python train.py --balance_loss=0.0126 --balance_bias=false --router_cosine_scale=14.0 --lr_router=0.00205 --norm="rmsnorm"
Below are experts of layer 4 (counted from 0) of a mixture-of-experts language model. Rows are named router (the router's row for the expert), down (a neuron's output weights, with its number) and show model dimensions 192-287. Each number is 128 + 24 x the weight over its row's rms, rounded and kept within 0 to 255. Numbers have three digits each.
After each expert's rows: "raises" lists some tokens whose logits its average output raises strongly, later layers aside. This comes from a sample of Wikipedia text that the model never trained on.

# expert 6
router:109115109147121160146111126128176079112122167136098129094142131143168166126137125157117150120132131131124106114109096113124133094105144146073116153136126104106141152110135125070161148108096112125114149148138136123161082128150088129115095101091141110156135120093113144109135200149141163133
down15:166145153103147066140125126138151131078180134172118080112146163109137103167173109092106118154108113141143124124112120117151122172111112138163121111133124168082102162104198118169099109114129119154141162122112133155092146111148130134149126148130133095132130118154075132107125160152108157115
down16:119134137103106125112139103114087184111157192137171140134137106139139120152106168118093137099128154110169151133113200119131149123136145113176123104170150169111092104151158105084102105138168117140199162120145097073125136143136102082107110116146114124124134089146142095085119145092129113140
down17:127199116175161094136139141133144114167160151142183136149133116103140096140100154104165101124123161145114115191125099103148117139109169123140116120162141104132129127105131127156157134111117119092144135179094151132139111138139098124130135132137160124135102159164147134115111117146140164134
down18:185149117085139114116157184125109154082072139137116088152126079115170122068119129124119099124150157164112096108118128151089098142105110138111124141061084151120121097166112122094121127142111125127162144141172113161132165168145120129150158126152126088136124100092126145149107150073169175135
down19:140082143143138129092133101128114106133138146097137146160137149174135145144118118139113166135153135151107187154128136116119150176093090149132118102160130095108132107141177134149138082099106112144081117111127157118134123128064125152138153137103121112122118140159116144144104087122151121146
raises: "ear", "ann", "ul", "ers", "os", "ale"

# expert 1
router:101210130102150127105113087121136163148158161123153117153134120152094132172093177110098079159141106095133103113108089085095144145131123151086139141147104156168125101113081104135137129153124109159154166168116127137150125161101123132113138118125143147071079156143146092107115162131132137091
down0:133144164106127155127129123134135087151146131155150178090101126124101125104079101135136102118116151142131117118101105091142161124158087154132116130101134129135156148141159177072133150134154153161108137111150197152124101139146139136142104134138132135129125130113141069148141161128133108151
down1:116142097125136115161166124144125112121135124140109113137131146184110129078098137109134120102153154140161140156103116168135212144162112161121103135124148136092130156144128161139079126135153107143097179120148123140146103140154172106142163144115072119153135118099153141086114175113144113122
down2:127093078144130161137160075160132111133102161145082132151137072129111131112129118118126130126158132116129132131149133149097143126143157081082096114127102099125134143111120146164051124137140079157178127142133122169088105088152105051117129098132156106105158142110119133132159148140147154109
down3:101069120124124136159115101132139121141145095058118159122131136089142110140122110152136136171112155139112155142155107097086106147119097118150162142102084115128109183137171133123123135135140158138151129134110149111088126130157131151100101101171131142129166136105155127166120085134140124114
down4:115144133144095125119161117110131124130159154140116150122152109131127152106142096165132085136170120081129114109091158119149162113109126118125153130160096109121128141139127115113117128130149131142140113136137086131126142109123112125136151127131115133127161123112115124126129150090093126071
raises: " |", " (", " and"

# expert 31
router:133145117204155105099125121115156121142118173178150112159122141128139137125079126106090105143135129115152108115108117139111145143123125099095119121170104147106110132110078111142111147167156100170133136154151129082113158149122093088114114101101147124143127131147140150137105153163126082102
down0:148104146126131135091160131116155140120112130125122128115161110144166123093148113155151137104136152110134106086133147132130166105141085113134132142145128169075132135166135138128103119110101098096099109135115134121104149113175108094136150141142146189122120122144107091128102136141143108140
down1:099159130152101104170126149166155093151177147120119125117152120133128095098096128109120118123126131135146140092148169124138140214110154111123142118157150131126096096089096117166157100150163147113138134131126108102129145117153198144151128126084154142102098118120108138135131090133153116146
down2:143094122136111106119097092168122126104111126111151153134086099090137141132145155136151156059134109129114103100132116154144126176122151146085125161135116139125096117116169114159147066130095100107127124161144120162159160133107181108153099166128152134124135126144063096121136154167124133133
down3:117110164141154144121105167172147153119114120094132140133146120124126118119150120113108137146128102130134082102149117188140125108144166149116106138136117108171125147173173084097141192202156125118128099166120126077137153131131076102115155163139160106132126146120135130152086152171152149125
down4:117107121150138159125129119130116124144144131117133123134091128141170144115114165113118148116132115082132083100116105103135169117131117112104155124096170094178140140126146152156130188130143160141115105119113129126139112148115163120095117165153111145143091145149142105130138114159131156155
raises: "\n", "\n\n", ".", " (", ")", ", the"

# expert 13
router:113162094107131136146119157150090138143131136111137135157122155133120150122107121122118158153137137122126133133077116126131141127118135138097122123132107134144127108091108089101127120159117128132155128174102130151122127113129112108095106181155126135097149154113133147072133146088175145141
down0:123178100098161141185164148146129072136114105110108087126138142185108149110098149143131135155146107134140145153139139105083112184129105146114133121115155141100115126121136137124110133137076081137113147110121148108140086117162130165105141137124114118131102117115135132190168125154136124146
down1:131093085115183104140126167134101140119140138121137163124140151128137113144123140136168167123175086165125152187117134134124095158121140134106138075159154121118118134133118124125119119123102147115112167155155106118127137111157105087088099136112097156121163110123162148084143184090142126121
down2:107114121159148078153129125121124116145143112104115121122130117139101117117098085090148185114144112114148105117173105112125131122132131099135077150135120135125095127153127106133145150088093103136066162123133148187129133140137082128082099130156130117062134139107106149098122121083113151140
down3:133113166140097165118121117129122115123152117089130105109131111097094131175145131122086128120138131141130096132105099144104132157124147144159138120158100101097126076120146173126142130113152124110087145129054118119117143119124119139150137108130124175115168109158130113109142127149115110144
down4:153178115138139144138118158116145118145146124111159154128121138150098128139128123142168098088129155130125135124119122141080121097102164102100134123138109095083114130134104074142143141147112094111104106154097104142142115143178139106119112110173137134162099189140135130139135151136107126094
raises: " of", ".", ",", " (", ", ", " and"

# expert 24
router:151108141091155120092112129087141133080177118132157143132079138061156149165100137172105140069126159110104093172130148137173153130112116142152150162135108123131137136112147156108090124111122150114180097123102138106125145147129152089126137107162117134105157082126146118100086091125103115101
down0:150118106135110105134081101144133163047169123136157111132146128089125174114162121101103118094101102109134136102172120113163159119128155113101172167092080106132161150142153122159114110133160161149136127109107146113139166165134134150101116186129133124169166145128113129144118128099167127124
down1:142121141124159113150113130090172133093094150164093136145130170090139132148143175130128124096070144110137075139138113117128127160129109129145118104137109109111122148137110121137127124129115129162116134194100116174123158101141125136091152137164135139151202100135167067184153086154120072154
down2:090150099133097114148149118128150091168121092132086121070149109093104118057122154127134093129089157118119138135161182129117124149108092139109126122148150142109166117145133114091108119168155200127148103144083148130094134126144158133143169167132103124105169137161081150114086122099133144142
down3:129180101119126140174125125156153140138102142143131124095136124147111123121157153143145145112183113077143172118135132156174117117149174133094147085135090133130156144113127143140121110143114131138098152092142094156186117132131141149122111114101081110092149114108126135129112163132108177108
down4:144136120096162141161106139107160131122131112154113159103102125131122134129114144138122101104126161096142113128132129172128144120136077145140118154121144118085125144166136127112115100128068081168141093111122087112110134093141094165113157157101138127091107088108107068108137137108159121130
raises: "um", "ar", "ane", "ate", "ates", "ar."

# expert 18
router:103166111136141110146139085151104149108094084150167116135121134105098086124120159148144117109120123128158152180144123099111156134148139097179113108103121172171102141109145144107136145093113111138124144078145126144129116151143106131119158109122172143110088119119140103106130115124078101154
down0:101123155127093160133105150123142112161159139131157120126113103110151061085126185167109117129138113124131088112107111173098128150152161146134123123130114120146122137140159162084125138120169125149117100165118125115142113084110149078147117137124168139119150086133150126141154126157114095082
down1:114111177073147125119101157104137114132113105143126095136129142119142078144145151080104154142131164138104077140153123115119144128114108131105120128156149141142136103127121156095103084103141096151104106113138133106132151150143109114137098130114110106100162125141126127109100159123133162132
down2:127130092135165120130116126161115086103114149140075137090126112093147095116147147147124127117106113135120106149154116107065101109112151112144105079130099133146088102110111124091118133144155120116143106112125140167138113093134114159138116102092130179146136105147149128143091141127148111144
down3:096122138113087128101156122125165107098080127169144104147137097116114106182130120108145151104115126087118158127164142145106104149096097127128069117120137117128164121163161132090142143168096141131082107123149122132126114154099111137083145135124107161176135090127133100109134132121088155109
down4:160139134121140115138111122116113122140135132152121120109118178168112146122105098098150153113140118157125146143167110077169153114110116104079142141130133164137086089104127096150107092139127125111162099157155153149169101114172142186156119159149117135144139125120146140117106128146113146102
raises: "o", "o,", "a", "om", "is", "at"

# expert 11
router:116137161129159135111128126095190131150126177140115139131106129126130089155109147108117098146117137123146135116137133149129147151130129132126118135130113155153119117105104119164095153124146106147138114141147145108110168124108144092095138146146117141108139143145123152126093126179155110111
down0:127127125142120163142136125106127171159120127150111100112106140130127146133143161159148153150145158152099135105074194154107052147096151169109133122137111127099175128124149127134119102126130150156122108117155183129122124165141129140118134159102151214125146120151144118115164130114103107147
down1:105099109123116103175179125148137163130147116078122177164138113102116154137145077111128146113144149138119124065157099119091090166116146106150119104103119118115131115117105092129108126184159143150161126131121118138081065147117125142144123092125126198124158102155074123163163097116150176127
down2:112127129111150122118110099125127104105119090121130134157175146072084096103148091169116124162108106134088181115158088132142144146142121166149145109133126136118174071091186129137172150122108097146147095099156140143091118131137126132137119091146159123106141156109101109134108143142150146150
down3:124194145120110133158137157164115119127108130134094107128105154120148129120110113075139108148073088161124119120137156123093125170119132097114134153129116138154136110155174102176139092142145101127123121169116113174096102083088108146137111143148137153085074157125123119152131107106125104109
down4:132110150147117119116126089117132084120103120161150151177121138132129151157111179141157112139115086101121137099147137134155107121108160123086116148113190124120110155143125133153146142127144135098107083135136130135105171128163086102113115170159130121113114125180139107153121118075099088109
raises: " (seat ", " Register", "at of arms", " medal – second", "avier", " Austrian"

# expert 14
router:102083139151096121079154108113130166128130126121139114152114174113159114136145169118142133108148111147093175112143148107096156129155108145150133094149124156119122146100095113160128124160119124125111134144089166126134086130131140147090157099099139172097076103173136126106177142159152127119
down0:143146114106113125124163099131138140159117102083119138102120151156151136138124145118133134122098105147129147167116152104115116123162099110135094127111127100158127110137118130092121114138107125101080135126159133098120123096111179110149086121152122141091119127080143125137132094140132135108
down1:143166158119141137112130106148105151146113145107126117142122122102103141125118140158121096118188118090138113177096136143137104154125085133167126111092142124099149088085141128131105099093108118133153100150119171158115141128132170126132136073114121121124115120140103136142103105126154123132
down2:161099097099135098139156155136086081140140112151147164125160095171115161097112095081097145116145116124134106182090130166139146094115136109145167094114119118145122086165159117135147108177179112110088119102114116134118138125118132133148165104123087131102106124142117131154117097141171143100
down3:153124172143136124175109111139118110140145122124159151103106125131122178090085083158118111146122117147168127149122114140126159120125160145124055072173146123129145115117123126126151153085147140125129113147118123103194139105130136109161129132128183139127150127101158084138068123101144140127
down4:089126202143104118122134136144095140149144144130129175142111089127130128151122111146103112127130092130089144147100146154120152135103135116116146129159092134105103137161088105141136107132183162108091121174135129127095078138111126146125134175150127168119125126151120093124167111181114110152
raises: " H", "ine", "ab"

# expert 4
router:135141160148112127100102120095121150173114139087131135133123148093132108154089110132115135135142205142118135136102136096145109153164138121107124138151117091128147091146105092103107132127145106130102099161091163142141109115153110096136114114135150128123133145123164113152169163117139104166
down0:151132132122072126144139078167059140140138127115139138124091139134131129127089145098137109101121107162145108186124137165148142098101125144114161099142141080084120121105146113095125171087141142111060105147085163129154114121159115132132153115105122119112117131149126126125157114145129122149
down1:110109146125173187143133096100131154126109171125108120122164114133162155133097109147119114129152138124110105159103096105131161106162131149109136144110152156100154101148140100145134110146147138128134144137149106139130116100161137126163127095144116100135136099127130132136102174135121134125
down2:169136113124143149141153127121078118068107133151111120084169144185116159125156107104137083148120139116100108111140109188131107161122093098125073128139127131199149138156100157133129144136163147148114128107167120124137148111124046130089164144144151155114094077103140140120122152093149069096
down3:148145144155144140089101150088114164131123135115144144109124122144142161143132135078168104122135128116128140110106129115080120112113166137113126153157130138133087082146157138125116139143100156098154127102107145161140112152121119191144139115091066108125132157106096141129108143145125090115
down4:138112102137144096138113142147143142112178101137098112085139138128142148154125140125156123127126094150127133111155109100136154149117128080178152139112129111153076095126163106109132140134148187131077084153099104142169172157151183136150171169168163105112182131141126116132138123119145131150
raises: "\n\n", " Other", " The", " In", "\n", " This"

# expert 28
router:132121135097142119141099160102150101119121146121130156163092111128136150156129087149104146101158140113126140132097113116140144147139140120128158103182108128143123118152158095143109125180111163102099093139142087061108152103129118171123160128174089148114114114112121097081131147130141111113
down0:144151155116081150092129103114108150163155144119114093132143083091113144113150140108109127096106129145113122097124087112140171154131115152117118120111114101137149130169099132129140136124131133136114120140137140109146151172136099147115118144148112122125134139098108135165142105149107097118
down1:147115129136132099148111091157107123141109115129123093126117104072133119102113082114118126139150132142153146157194146122119150131161105157130102135144128132107160129079150104121155120125129148144126170081123153092141135107142117110154195170177129155131116115157091186118155153087155133131
down2:142124150101151142128104119112148129132130134144133134120141087098136133174169092118108196124137118120123159129153150095105155109140130128125148167136087128108123105130135161163135107132159106115155134129112107141125113137111145084122160140097121118142132162099142124121119118100104113115
down3:148167101170147147116151160149100095122111131127145098133163186144150087144124158187145137127137114121171141130117103119076107160101106147161140145160114109133108140138144131107143138121098091137119125157117181087122131095141118142104133131089111111122109120136150130117167109111145153155
down4:101137122090088114126140160091135098131161126143128114147114105116128136127098116081147120142118126152132105145150122169129149177122107131118121088157160125212111110135103135114104105118085156089178126143153152121101100166093146114129140090155107107095149154130122145126113118094125139120
raises: "-", " and", "ree", "ock", " place", "all"

# expert 21
router:151141139178143101137150134134152085106119124156117101150145105147131150120142125136107131132144122115166135116125132137129102116160119118115096096108118083107110165110136110145135126153139117136150148143108085141109148153124105154125076163146126115115117119146120114133144122117142132130
down0:108102091144147151142098087116115141115150102140133149188141118126155156146155120132147130133104160151098148093136133114148131127128128126162155133113179168165126139121123121134100100135133128090147145139181143110119120126128116092145113137139121096128168121131097131129171126090134146149
down1:083118114166075146114115159160152162126123141106136102142132116159098121146113126130141104140100125136148118143113168137085110109120149063163131119131076134148134119107139125140112157113135114117124156167130146148112117141128131131150164148121155157119103131130124079098117114176153128134
down2:107148138154135107087110105140117146116116153117127102109120128092140148119120149154150117097076125160169113131205152153106124150136129129129144099080134107075138104087098104156120141146141102150114150110110167115146119142110151149103129133157146067123115098127134119116153100143141162137
down3:112095135102145133133131124100123120084176106101130133106121123133144106150139176126132161148146129146106152160162146112100102096129108154165089074109120105160145118147142131091090124097101175112171114155138113114132148160116121133141156151195108102120107125139145092120138101132131102144
down4:126122107135082092090165147147119100139136120081106174133154094127145120140105120126123131100153169157107150108139115135143136118099090165132179167125090124120130103168138154126079127180110086129119114123125138179127155115158164114090128139113142161091116128148140167141162150101141116104
raises: " the", " in", " a", " on", " it"

# expert 16
router:097148145151148155169126119119177145201102148109116135121088108114144119132145118141149126112092114139133130114192140112083160119142079115078131111145126132117097110129101090137116101111100133128081074132123078127110122151140137144164133149126156110103177131110098116135141134138107117136
down0:173136102131131102128105103165116100136080119143154093163136145137115121134121107092132093100131175100117132125117165106134155148119137100146127101133153114139120115117058142134111131124129191110114129131120133173143153148070100141114118093153116123119105143132163150129126111146145167158
down1:105183139153135136079104148088102115124133131136154186131147131156155138131085177162127135136128160167116142132077166105150093128082132110123134143113127138105137134128118107114131136093149103175143116087134163106165143143112109123169116127094138147111103113105122151159136126090142104135
down2:146149160120086144132144139097108118140136157140133120149115114143177097100116112152188119132092107151184127063150111130136151154076124107172109133079145115108161140162112127126134115151122096127140130133090126131141176148175092137137131163134140161084148109140078120138146099116144095116
down3:162099134154094133098105103125156128157140134115120105160128127151155171136126134109155150174174098058142144134100123099148092164156106120132143130129123145139140171106129132126138120126104121112138143144177144140117110120105170092110121124075149148112126126105098144155128146166101146105
down4:184130071107144147114120116108116120123136052145077130110137115111158097122131077164117113178127131103188176143090122155119113098142133161112135131131119102125126098149120134126091111067157136157158103099125142114063107146139098116117149081167106091125134110131085125128131102103128135127
raises: "ist", "ok", "or", "ul", "id", "ann"

# expert 10
router:164141177116145152109110126130142144146098121131095120108143157155138166147148115136148134148137161109129121108112141152148139136111131135160164134166150164104154086121142122110128131127106107134136087120128113110135126113118163086119173167122117145125119155163146156128109127160076163115
down15:091115090150143136150106116150136075078098141122091132115153112099118139133098158159077122124149122104134121086155099123095128128129146124166160115139135115140096156106140092123106108153124120156122141115135180094114124137120144075139152141095175161101131148093126122114081122091137099138
down16:123147084169118108130154158148099130069146144144118139105116150116151143170142135134152116122120080124092149085127131130132145124094136117171131131115122150111123111131137110105102125129108131092126125138147099110081156143135081159149169156125166131069141100136098117174074146129155094063
down17:132087107090091112116159131061145123104157161187110153153145166126143146153105067091153083112174137119106150092123137096122182114130120161096145152077077108140148131140128145095142138119122130129114148137118109086151141119095120121111156120109120173088110116152105143165142130163125133106
down18:133165114164111143123111092105146071107141096105100137115119108128114087143130155119130133134121112155156153140159114151132120122122165130091175134135155154100114119152153100150080110108151142129130107065149136097155146149140135144156090135118098152166150156141148151147147155113118103125
down19:140135128130113073138118152169113115141123120149119093144134143160127124090135113156141141133103131126099158083122134139168095154098110159115129087148112124099086124135110131122158130113150105093131117070124128114106116110114102133117137135113146143180149137122120142124131144106110132100
raises: "id", "or", "ar", "ider", "ell", "ib"

# expert 8
router:094078106133121125110123151106182101127169140067177135111140153155107084116116136115127079116146114118105128115063121126145124094153128129120128126128081129100167085116135088095115166117110107154104124154134120143170128118125119115150129108138099133175153191117144129149101112154135140118
down0:124135117125164114139146105161138099140151125119119114144148159109117185107125130140158148156070100137115107088129155161108116167119058131155117122148101173113133153170104113115120122134108173091175132114127082126108151131113115083141097090143153099099081112127148127123081082134133117096
down1:109121135112102139121111161144078098103109088134119137151124118136121179123144148070075109173111117133158157132150114162134111134123150143140138151122108133135151133168170100119105127121099107141161109144116092154146157081149123106132099133089162138091089120085131126112155077127143129113
down2:127124120151127154151114141104119146122131180169123122114106100099082170153112170118158116125115154124164132115119151110076115079135143116130134137128151136132180126097128139149140110118115146135143127123090126117118125125102124125127103117148128116133137111175147155132161098130126110120
down3:157152121135108128157106129137102080118136101113132108129140181107128122100122157129133134155164105176088086169149140124132135163147120142170143123134154144149151135166136119161119171124128102128141158137137098129143127134090104134148138111140127115162150137134170110133098119159130104140
down4:142100114204137154077158096125106110180125140104150084119109124080138115123120181128148131112088118135111130093094123115119150129139141182133165120150155132146085107158127188093112116120144080143167122103129095166138100183120142123122120128139108120144119131145132148139135156197116169099
raises: "\n", "\n\n", "===", "====", "1", "2"

# expert 20
router:090154134080145160137075140124113151171105104145118153106107147100128086117091071099114109146131133159101141091134157128108086143063174134130139126148165140120147162148133140107128140127147115170114163090155136130164119126142131143152119119122158137131109181126099140155129098129120147082
down0:147137117116150147103122103142166110135143133130124165103107104127132102105151136083140091154121112151128131127138081104105128125158104129130089115166104094177123149130095119148111137157125108153132100139084135170136123136121119083099098101142144131154164151113148152130095112108157102149
down1:138118122127115107159157125133101156118167122154119097132099107156139118148136146143104111102113147157114137127137148126095113135133119140141125165145129115168107168138086168112169120095152149093111147108117116110152092118085076132150145137099143113155107149156118130096095117153156146152
down2:085128104137134137109127123137102132133137093115160180115140179142167145129094127125110150122185101079125164098109116140135115140119109146130097117100100125128120096141134124140111113139095131123134108106125073154095134119133152151131087148183157118124115151179154122138090138147096131161
down3:118095114130109082167142118108168112109093122125124130114128107140126148102132105090151150108126113116083146137115163123086120127137115158115154144154159148121158142166107125133148128120087133126138110087086125130151113137099128143143131134104109171097125103088105085102126144140123071085
down4:186153126121122161098121139144091138120099120191113123132125104110152144136138111152095116166084134142107119081133114144103048123145114134141147138098120127166139156094134169098130120124123123106143150141148104115141171151147123133145129097105120195140149124126127129144145080118126134147
raises: "'", "i", "ed", "er", "ic", "ik"

# expert 19
router:127138097128140115135166134150070175144154127146106112152144152109106142108120135122170128148101098170102156174124109116113145163123119118104142110088122133131154135142120144098096152093115114138137123144120148131140128073102156107131135125122104113128134156130117142153147117126099150129
down0:069116150078110147143155155138180105120130143105132145176131113144107133126130152120148122112137163089125117130138119086164101131096111123145116145075147113149175065101123140101121061091103082147106148137121118154138102113141158140135135141129149178107084111099145152139122164095120091172
down1:147106088157112080145117106195124139114124149131134105146178119128086126127193096183119151127157117111097131118095109130127099141069160135157113116113080122133150129114111115131096114180134073134086126099142134133084082120189128153120069113110105200117134166114135116117136133123110163132
down2:119144149118132165104136118117127163123128094169148141125127132087121129156126135109102116124125152127127121173079131116154109126122171149090187163101085185124098103118140127146127082137123130161135118184159144137140157168182141128157101148156138100090164125121087117133164150139120134161
down3:128131213120150113085170142107106139114105113111133094142151153088148148146127060120166163126165138149136115143113151141045150098094159174098093090106133139120119153145164126092161135141120094120169099145086090138131120148146126115120105171144184130114159099131150145104119107114154099090
down4:121167144164145128104106181082088137102135132140143137067113136124101135174132085140127169139118094062081145120128117150136153115133148149129117125137116122140099107100108155147164160160125161147165156137129200094185110135104119131129140137112148175114064148159161116118128123104163125106
raises: " and", ",", "-"

# expert 30
router:154137139108125181119103143110097118113177108146165130104159166105094132094157128174143116131113119154086150131099089088131119115124116146129149099140106136143130153160110139099149111117160145132164101093148117110163097105164105106114171143084133122149105160121080122135077146139161121151
down0:121128104101147085142114093145115152130147151136148167139168108152162127117119134114151125085121166177180122155110097128118142114156123150151113165120115111128101131138132168111149131136154170130097142095112121122100144134152110104140156095120111141123147114135096087136141129101105096143
down1:126163098106141116110140164112138118167099136104139092131142137108148146174104127137181153112137130101135136114123132154125123128151134133152155144150124087182113137118129178145173117117139127152146139123121143133136123139120115118085086108125127111105114132133129113132156119164162141170
down2:144168133145110140071125137134086176140105134125116166100127158159126150174163107113135091140112142136179152152103117111135142120123145143139071112127151152146104128094134164107103134104143140135152108113111128129143133139132152141120121150144131116137121127096103104134062142152192152139
down3:098149110113141147140144087106103114128112129207125101121103117141148130142141132111099100110137112135137115146159129105127149160096109123088104132124127086180114133096163167119093116161107183141126154162149108117129123161103133123136111091078082133164145163124108102121153125133121105161
down4:118129128102123149125124099133141148138100091172130148123123140107111131156144107098136171117156156150097158127121142095131125153170143141101125085119115142130117100148103135126118128101133125104108084153112160118117137152095107098154127179145099122165107124137122123136067152116113132137
raises: "990", "980", "984", "982", "994", "950"

# expert 23
router:103128116128127073150158108122085174117141160146091116166080173135114129146145163132129119097154073087158140115167126121190118155107119136157134124120107180132116131162149156110117124164122147123134110094162126145124136144126141104102178153126137133110136131103080131112144113129123088126
down0:091153147136121113153131102091194144090088127151117112110140158124136134116161124118121152103106109107128116104113114107125150132141133125113139133135151115137151052164142142122153167131092128181096097113119130080181114136163141160183114139144133158131120112198132114152124108131132112131
down1:139160101144110140161099167131152140121155163068120094148132149145166111163121115061135124129110125139172152139126125142084131157142120107145066161085086112126117160131127136131127150149139124168156130122140127118105100102097149132095149091143128146118119161124098140110104145112128120126
down2:174153141155106145162134081128113142114129180108131116097142164122109124122121133100125106110098093126135070183118128157081156153121117117122150125103128112102154150105097137136151113084128110120146114142059167076121085178129153061135134154134127131126087142142114152110154136109145143131
down3:092113082081132138129142131115109094172140113169150152103106105138101127144104155163066134136125060133128148147123115127116141123124097132120156118136137126093109104141151130113102119107097116118128124129105174129135123118128118158085092141126141128130148115098117125126144091109140135143
down4:165110130109136162189115152145113122142130127114114130111077134095082089079097139097117091121101141152091090104141147150128149112139161183146128123152114123103106132144153135156131127152138136090083091119143077104122132159139154144128156139153142144139134108081122149083107095154142125135
raises: "ers", "er,", "ing", "s,", "s", "e"

# expert 15
router:126133164094165179145127129112159139156119141134134092150102117125115127128106144107107116143125113143166165144113133163113165140132134122128117150138146168147108087105067147139115095126181101163091147131106142107164139132090124090120143144147134151125143170128125095149110126155153123103
down0:147172127126141142126171125126115118065091134122134084112158172148144146126124163147173095142128148129119133150114142126076109120159179119116142116141083109182131139110110130098144158145115147123132117131157127138071123162103089104140099166141136081144148112150165159122083132125125148093
down1:105102088137111149140143105119107114077108154115146101175129158102106104135120132132128140114125088110163140125148168114152120151122144093135171131122111117111174134144148099102160094100109135138131162139137165154149144129120115169113142107146145103130153107149109109111115130108099124145
down2:087107148105122115132131123167078070153106120133098135125129154122120137151115133127153109096119116109146132128143118157113139129136110111125140131143136118145097084095147121137124139155160150142120143122130091174127137127117113120131166174128110140131111142130145157099185093146091160112
down3:168123133107110105106134197108153106115162156160102143114112114144134191105108113138110116143158100142103098118102134146177171121134105108163135136169145103108168106125142134118130109142162145155106144165097150121148115132130147158152065182149125108102134130136159102125142137112105106153
down4:109110106132108131136160130118128146077117161120111124146154106132139108108150073066097129123133102162152107173135149157138151118179101115148130103114155137174122108171080155147101142116122079161113063150087149115094147104142143128091156150108134106155127147102145083112130115126140114125
raises: "5", "11", "6", "28", "12", "38"

# expert 9
router:108111161134164181167134118125115138103164139109138103138142124123163127107131106120165127121156124167130137132071089078116123129146162105160122099124114136127074083110106104083171144128180085110128078127114118126167153117148112140115170144131099126105138154150121131151126157107167111113
down0:119166136135129121145124135131081123173137124126141093151103145096101082107144145121158122104141136075130120165183100096118129098140129160097153148154123141145131085122141100108141128116137134162116160118144123130137129138171101138147097096129169079090129167145150134114154180105060139171
down1:107132099102135146117087115091152119182145147121152162111133137109121146180124095179066118146081097113090142134127154165135130113156095094154134124102131121091150148163161139136127160131124098097118129148146156133114131123107154120099120075124134112160129131131104139101106155141096095101
down2:106159158154165145096140146110145142136124143091126079136082147132097103113079118093128144116110149099128141115150134121107108129094105129135120142156103154116140139098134148121104139065113108128162174128170101140140151146096099087116116121131095110142087109126127123168137121111093097140
down3:113116126105103160138136128091140123118117161136142108127109156142135090128145112148115105145166159165126094143145147167098101081111154101123123147141119128129134157144120092109104140157129133155120125077126135103121088122158155120184140143111113113132150144101129137104149122114134139093
down4:120121104102074132151132085122073129167184116112140107137154172116139123128106125130077121109135124125099133087139120109122126121119123142095151112130143163151126131176098121083139149145142126092139129111128123143108169134172162160162096119177117120150108112154131117143130145122099117154
raises: ", ", " and ", " (", " |", ",", "."

# expert 2
router:132141152135154151104113146104159141150116180157113101100135112137120093154085156118106111116130144108157140110144133157138146142120123158117115139148114133135116113101087094161110139114147151138116139121155141076122139146124115088102156136146109122116118148116116148099080127158163139127
down21:151111172103113120121101110107106113123122148109153147123111139132132071141175129098138097101120107132133113201102138129152126094112161126113126143136117118107114063105101104134131130115131142126090132099168125174101129162119133157111134148129108126125161134120113138117108124105131145127
down22:176098109124108111132159138110152120146106151141107104157114128115136138134093126163145150149109185134141136132124123143095131143075138105116149132112166139107166114100128107131170139151143122110111122081155153170111152124132129123138103138157083106074125119132086156134145153136162165116
down23:102139144161153108117137108128146123154130095157124124173155176127142165130186173079113111150135140126156146145099140085090111107119130113148111150131105146150099109152118143114096137137092187156133118090165157138133157135160092111123143110104148180118164133148109145144133121107115173143
down24:140154149104125130133155149131124128130143125150102150132146145133142178125076133104128147131183158138154110106130155134103098161144110113151120152179114145147141128149149108141101145162139111129135129134128136134156123142127133134149145120146128117150092128167125202173119185143112093121
down25:119099098147105193140149119083167149134147128062129162088149117120106130129133135144119109109153144116199172180104096184120101155131176116134121108095143132123126093127112148120162116166106152153134126070162104138114136143101105127134108125167170134204132098128143122104118131111132153088
raises: "ations==", "ilt", "el", " Pap", "eat", "- Binomial name"